config.yaml
num_hidden_layers: 9
hidden_size: 192
n_experts: 192
experts_per_token: 6
d_expert: 64
d_shared_expert: 64
hidden_act: "swiglu"
moe_layers: [2, 3, 4, 5, 6, 7, 8]
router_score: "softmax"
normalize_top_k: false
routed_scale: 5.66
balance_loss: 0.00954
balance_bias: false
router_logit_norm: 1.0
init_std_router: 0.0225
lr_router: 0.000405
num_attention_heads: 6
num_key_value_heads: 1
head_dim: 64
vocab_size: 8192
norm: "rmsnorm"
norm_place: "pre"
norm_eps: 1e-05
positions: "rope"
rope_theta: 500000.0
rope_fraction: 0.5
qk_norm: false
attn_scale: 0.125
tie_word_embeddings: false
parallel_block: false
init: "uniform"
init_std_qkv: 0.0277
init_std_o: 0.0
init_std_up: 0.0277
init_std_down: 0.0
optimizer: "muon_variant"
learning_rate: 0.00142
lr_mult_o: 4.0
beta1: 0.93
lr_head: 0.0093
max_grad_norm: 1.0
warmup_steps: 200
schedule: "wsd"
decay_fraction: 0.427
decay_shape: "linear"
final_lr_fraction: 0.05
batch_tokens: 65536
max_seq_len: 256
doc_mask: false
z_loss: 1e-05
train_tokens: 430300000
max_steps: 6566
dataset: "wikipedia_en"
Below are experts of layer 4 (counted from 0) of a mixture-of-experts language model. Rows are named router (the router's row for the expert), gate (a neuron's input weights, with its number), up (a neuron's input weights, with its number), down (a neuron's output weights, with its number) and show model dimensions 0-191. Each number is 500 + 50 x the weight over its row's rms, rounded and kept within 0 to 999. Numbers have three digits each.
Before each expert's rows: "raises" lists some tokens whose logits its average output raises strongly, later layers aside; "mostly gets" lists some tokens that are sent to it at least half of the time. This comes from a sample of Wikipedia text that the model never trained on.

# expert 52
raises: "-", ",", ".", " ("
mostly gets: "kov", "osh", " Griff", " Fern", "mann", " Lev"
router:426442503512481505480545445417424593419550448485515511476498570492425481477578610523586476490496443494453508542531394474514610467523566514582470452541546482532483538513479540513424479534580579512489487532506480492612523505506491522502556602513625451487438534495614425490482574522508460507450423482524456493604388532530489477460467476492521455449512506505385459452435539472482562489535405478554431443463508495526494448572457488510494489500499488488439481463547588551462434525452465513508379539545477570527448502580508425409499514366467562565479575480500433524436521507426484540
gate0:467582493413495652567478582439523573458484465530568555450499516399535506495511518551500571453528518551595429526569550596455469538424507409524546546520553484528560532473503531502502489449400520584543616479495567494440522395609440528474494553470519476626465413473465549401488577486569505440434479558471393442525468500516549533436493547494382515431505491551505520489487533420499574561564564513489510454526483522490489468465571439600402505438520476471554485515560525480479470534537510571576480445476464496523466497549499504488493515456473426514473531538513443534422499485502549443
up0:512485465552519476492479497542522487519579552513514475521534455533581458502502518461539483535462566491365506510513565531525486435483487513528513525514472485502437540486463472448502473545588598435554481568606509507434526513472523476469438435488454637574550514544484528512538497501480492525594473516576566520486500533468538524613395481529410560535546527563449462548536289532595548461523529457552441558539531514486545563487508538514468501540420556579424471535447481476420498490529436493598557575444506506475445460440517551435479532454516592395448488429572573555541465585575457486
down0:490481512410615444535447437549584519527549437346448564490504397590533530469503454474424454454444535469432518511554475540464458460470495449423602609525536551496586464600490489535494457466512502429495550504559519522494437491549479593577513557568481458493483409472498565454517436479551479460452465575457450527534570537470439447513428481409470513505524436510475566532539433479449492440435525452442470524486503484395470543470447516503552496443417538486453572500492458442400547515488469503508487504518527577583461490421421481526424492474404451516425510504544591492502420567461464476

# expert 29
raises: "ies", " |", "-", " (", "\n", "."
mostly gets: "000", "00", "09", " million", "54", "100"
router:441571464501458460429516482524442415412519592505513499539580519508459490515448461540496527452477437399443472499419424470558440533450531547516612526501651472435571432534532589494481609445544488458531524421513446478524478513434566504493530572564532554489491529433424479453424469534492538476533504433534509588454497489515485570437553544528472591494443466517509561475451448480487492537492561532508584552484491483562582445425512519437480521528581504441441522516506450569538424485438557418498377415446442439536499497574450581599511531526538534471514603454452507447563481517460499469
gate0:507499492496363573515529597526451547431474592484387530526510408535490487525492575445450470464539508483511573521533471435560527462541381496507518512522461478601489605476447581487509532453469495489459613473574499536496447563589564473613459488523488583516554520540487526464607426533490548460498479486532539519479566500540478451512600579502524499469458441565575501524468579467522530559528526466515484501426499606579453578512554412487470485431476487588636485474506464563535448563487578523517414521471484509542515565465467537560499450526524500505511528521445419566553535474583543421
up0:486545366507549429540422502548446509586496457496489476463531469487571528495479518482599599478524490595484459588611502487478499582525442522559483509485480450514591460488510431463590459513470419527454461476556516461563484416503428537385412545473525444511469515575451529536466551460411492542545413500496476443479484509628480505434455508372497533537543611485537459418428504562504506470461524472509496491515501557430479639491479492556521548539554614522530469525512526498429436490483486528515522566485495469583491536414485472525557570539589561551427495429481518544434546458499451535
down0:514546441444487490537570571537471490475440449580483564539454453518516471386477545504568533469481500496539533492358466447478542477472471461469501521472459463421473430498502558482500559386460509446575461455494468588450515578470538497469505510484478416569559467429403630462498598519524432562518487617412560557590460499480439450578476535546465558520475428515548485457447353479504540523497462440534435430536517510524500515519524445460509482557564438536571541496392415565492533586475538528484508516495533471445480461477552456450532501520504500443499584567477614558495475554421534537

# expert 1
raises: "ing", "a", "-", "in", "ed", "'"
mostly gets: "lit", "rop", "oph", " fl", " Miss", "pl"
router:557435429503451603518489506434510572413502516465480478415521529506483423560420596559594510488584439524523589502515504459495449523475531476435582477541410535511453524588481536433437486519567549504422475577579498551493521538519506449491521447544505453540464569535561529372418543507397488448551428517456486441578514460520407486504525516464515475599544445466414500531456471501407458535541520542483399428489572427488559470443433541507556477555521595532469490435481526569492574502500457507568479484573443478485498538449461536525459482432557467525506399506403527510459568498411440490
gate0:469454475496505560524485390469530547451456526625524461488533456460512553461566549569517495571458536540476572440441546525491452470449422468543486494553461451583508531475470496502535576519504510478597503615421547417534570595500518453545540487500518489446454509471510526532429477488419593516495471430471483441614493497567531482566534554532490433506491524418447571486439402544501515513522548489612504461509477655479589504558433519415515511581541487560505518398524578419488346496448421551459535533477440470543502517512494458489525560537583422461471468524497494410496496466502525461
up0:513443540515552535514510514490444497486508522505490489500509470430509492493529449390471463487475568458547484505570510521577475552554461473497495508433485548544612551576432551512528451500547491587458449455520443486581525372574495532544535417556429482612527613504537504474558475481495548546512551433528479529532539403445547457515457501428580544423405531547539599477518539425493520503523479490466514522495497401487538450385552595490416428477466479465508496544479519569571490498616436554467509397504458527464491501533509470433517482575453615572539460381601496513535439430559546455
down0:528457450423458511464482432461571550476465427514630580388494395482595470545541458499474574517531491389460554533582442536575595395455461491481494552511537493545516432482433495539478451442442530405487490433485511450548506531495519517539471511528563443385471580574581502441375521506522518491524478477543481470497535525480484544536554504436485510478536478545527545517414626505506448509564553515527547533435543552443542444569416486541559451456518556532466468513513502557501456477520440502472504440509530457519518516594487478489398374555557485491425396471550424514453439476462471526

# expert 101
raises: " the", " a", "iti"
mostly gets: " in", " In", " during", " on", " at", " within"
router:577423507459567493530479414539567560506416467468428547390422507570530513582542467488453426478571534450448533434541503424465543569583470423497466446565490442548510472579451434515530438434423544472478437525482549512536458502574508527466461555550480477476554407484584559473504561491494522479537539496510525545574531482537542434457517505435551408556514572579530533520486607447487513528557505436481498528500514560400560503488466434576495494488521563517471538433501578484453548555456507421627527537457525532542468485474522510389473455549589499396574483470580469539470450521520446391
gate0:481517519536564457454495435538500518505473493532521475526514517427603518524444540495513515490510490609563454461484559569506549450549574516476412545506571563532504497444447474548463479538512469559518537605547549470453517451516498532547504427478570536531542402629450481495565567473410449469558566538463411504540541407498520515480419508558509447523428416436439515469474470550525477492427443513482538465587538496517497428491464460440488551560551543526488623422424532425491452502512512386461546410537523561574444542501535517532471457556571453553596503641520496403565421467524432480
up0:522471412587520531455601587579491566564545541486495469482475511454548465490476534545599485410505466509574567527502501511495465514417459483507454510482543481493488508450582570482465479621494497454508460536512379433486435462478518555436542566491477478512495421433488647500529509468535520563497559533571461531420474493650457441537554521467525528460482450437592561547528537511522426493524390524486491476481589541566501578515433485463529468509450489549530519521564409475577462519567570498460509572512455509540523629403495571509456425473515503537475548466388546581546566520517472506
down0:497498498503342584502528508468489503463592607535500548450501560486544437455547468474483431506462457593490466522462530493492559550502553563508471409479438522540559543532477538497461572422536545358519491561426465499470492532497414483450584477517483488487379382475560547450489515523478443452458487632438434562473501422525503484526488474533489493517549584491490470500452492570499487468462543499465527500549502512536444479561535479499590512621442453402517415519567502506530470577475510584544527516550524467536385452503526500486565489391473494567503596458576584490512550454393480534

# expert 58
raises: " the", " a", " and", ","
mostly gets: "ricane", " Force", " Squadron", " Battalion", " bomb", " Championship"
router:474432489478393450506450542516520461571482558485528558527447524460604404514440474474384483508503503435545449466588536537465520591538534548488452570485480529412518574545506431471471497478446457410538451468435521587436490540541640484452511616604488412398510525545575550500432464522493424457507447568551543462441556569533446441507589571593499480456450490502548473446530481507580504557481543513468475411480482521531468519478523503426541412498543555488523484506496547470569525447500494523495475477450604527557531605454498484495598423533535465515506525542515508559531478519451460389
gate0:431552419501446512467442502563512422468510551563512576466472508422584454524497481527490509524401544579512460472495424502520425492564506568613414552535472545563529449428510612515547539516522449501509413584435507504481501566516466500400496580494488551567452480520483425483457601458489455448453478476485459442489493513484478493474500516462457473457447530418489462498503535596515519528544497499433497373561488470431515497405485475450518504558546577528464568517515497549499502587570379478538444457452487405574594526401541513415472530562523495551500466423436461406398463493526461413
up0:420564516566492434475475508527429457516593478403582506495483506446484462471453534463515484648452514496496479503547502479502351464511575521567436519535471438479630485429633523482477516537436455525548454469503560448559441435505396524421446593461539459467543512563458406550495574504444532524430510555558502422536471445434463553443508462473408496478536450539499465536538502509515548438477484526457470446529538492518562469518507516417479397504557492440525458476483417595466551546528480521465590415525525469500585442445542441586445514510535449476460551424536483506405471456478498470
down0:552409515497482554546535457496483444569491594551514505536488568488434599418475473435498578537465453485600611549544495510504548455472461478467547504494546430491524569539460490475476545530552398479495514422460486447465545545527377518589500529469536480477462473554485434532450517571547561457495488555418568568508450569536483536524501605445484612470488539585517538508515540591512416460432511500496520493515501463519435496488588407470514488516503529541386506497461605550408551526478521494545508506502562505530493549393557463490486490494454468516614450484510668519547480429595446458

# expert 154
raises: " in", " to", "ione", ",", " at", "-"
mostly gets: "hen", "ten", " Mil", "vin", "ran", " Luc"
router:543579435545457519452562514438478540467444441428486577433526539458465403559578462530495504596418502469398484488512442537460502433526558510436559443516459525498550452531551488493474448544601498572464537584498495515435517504501509486562507450483558531530534398522587430458482459510459538473524417445444535488498505505548457400470543517549562431482544550465528498494416474531468442495547416522559527548424504504547462438571458545520565468536465543500485421463570562601479424537533554557537464491529389574588499541447452468575537578425532512445512588499485571503494557545363449553
gate0:476497572523449502411608562531549433400558560506552586441513534569506538459543476442442520499538458491471428508525536499486426499477457458425461553414528532533476511421506446558439551531492520425509543538537520512563605568580475490437576565523485477508514387456507490420548525526542478548432465548496558463537443492536554551609558515509532497443568391498505490460500545517511480533435586531553585473536483542545608447500528473644484507503573465598517478554474532529482493394517494490513507469512524555479569538585562571528573464505530448445490439474445503515498500383383523468
up0:542477563539367511485513606531510561430530532582478538462491528591474463513529531530597492529511453484487528466459429492456509477462500570492470487385553445482446573439466601472469539474439478464459505535498509453526515389571521487431580549453512562481497404550422544471438487461586506607501450449461452610543528473499587551574545469589505439452504420446548551470486487444538519456536538467553513484533484479527442494520582458535502501408473413556517479530546461490484516325486577410557493551470500426511542530525505548497520558465488539454413492458458501468511498378487577524
down0:480504424454628542534479467505522510516522516437485430554554473420442579445540467506483559505574505502513376597419544499555494529530459533477488425603507499499527551503543503519516481471459497511521551614420558516481578490598543495502440491509555504481548515546555540503441532418496588503482467418524496568581478497527577594448475566490504504513578440505468455474460600480517434616595447480430542456482566498550523532470520481556547525563473359529550481582566520528478531428503539515496509523523495510443516421459535560510495577500529531520509592503436555481394508640582452519

# expert 104
raises: ",", " (", "\n", " on"
mostly gets: " lb", "0", " cm", "4", "1", "2"
router:450548409531430430441481541525447473459417513534481549484489478575427494471446496585507495572462482445406488492438519519531441569472520563554559533417636527496518591545534507503542482482557513526585488498545528507554549484473616462523533624558543559514437465361462533564434454474487532422473470531511484551444459473397482454502619529517499498527409580426542503464438401495578532475480526578510533525537479535604564480465553565455483438545547572423512465513556492525511481413468546471535477474465461524502477490560463454598431543490535489484482552560494551381501493502504532451
gate0:599514393560470501506446395516485606511572512513469444520419516510485518509511518375504517468510491502516515498489470412492541540554511504425420495571456555552426550470531604540457486462525552467471504472484602472490473493543510512541502513547531508576496483450542533553431481504413420466532475554576443497428426412506471444369477418456506530504564523497538443523499445486422477520524429503435499478401457551471496490568532426585429493554604532571538543579524469406528584461528483493433595593548482442456499495537475497465443555513476548435431519561501487485612590523529423492
up0:503528426520428521429481440485430558502556463524441418533523485517465492471505475460483573610502524527447515486548455438418547550495485514443449445498434527522412510534542615524547529487502615500487496422528564453410472490523517480492555535591515529604459456435543521565524443459469448488510463419576435382505381498548476462461576407454434517511482435565499403528519502513421511475462461452438504509471502534491515517535453430637515508551558431592566489493492384436524470482416533488420589560565469480505548473457460462605508506503457517418544497464499494486542583461539497463
down0:500445484481465481466590501443414497513516443512508550460613424539520541444411528570472577438451408478483476457538464462547460469452468507513511410554459501422435443478553518429482591548475470473526505428518531570483533586503465356488446541486462520455534454505480511545478524549520442552551494458432509456502544428372448383540609568497478452479541408456503495427496514517483533528520567599503528508529466556578531578463480527595538523530494494509525568493540420486503485600467562592523485551390462436459458469538424465547539539592490515448578475498453515518464610476531509544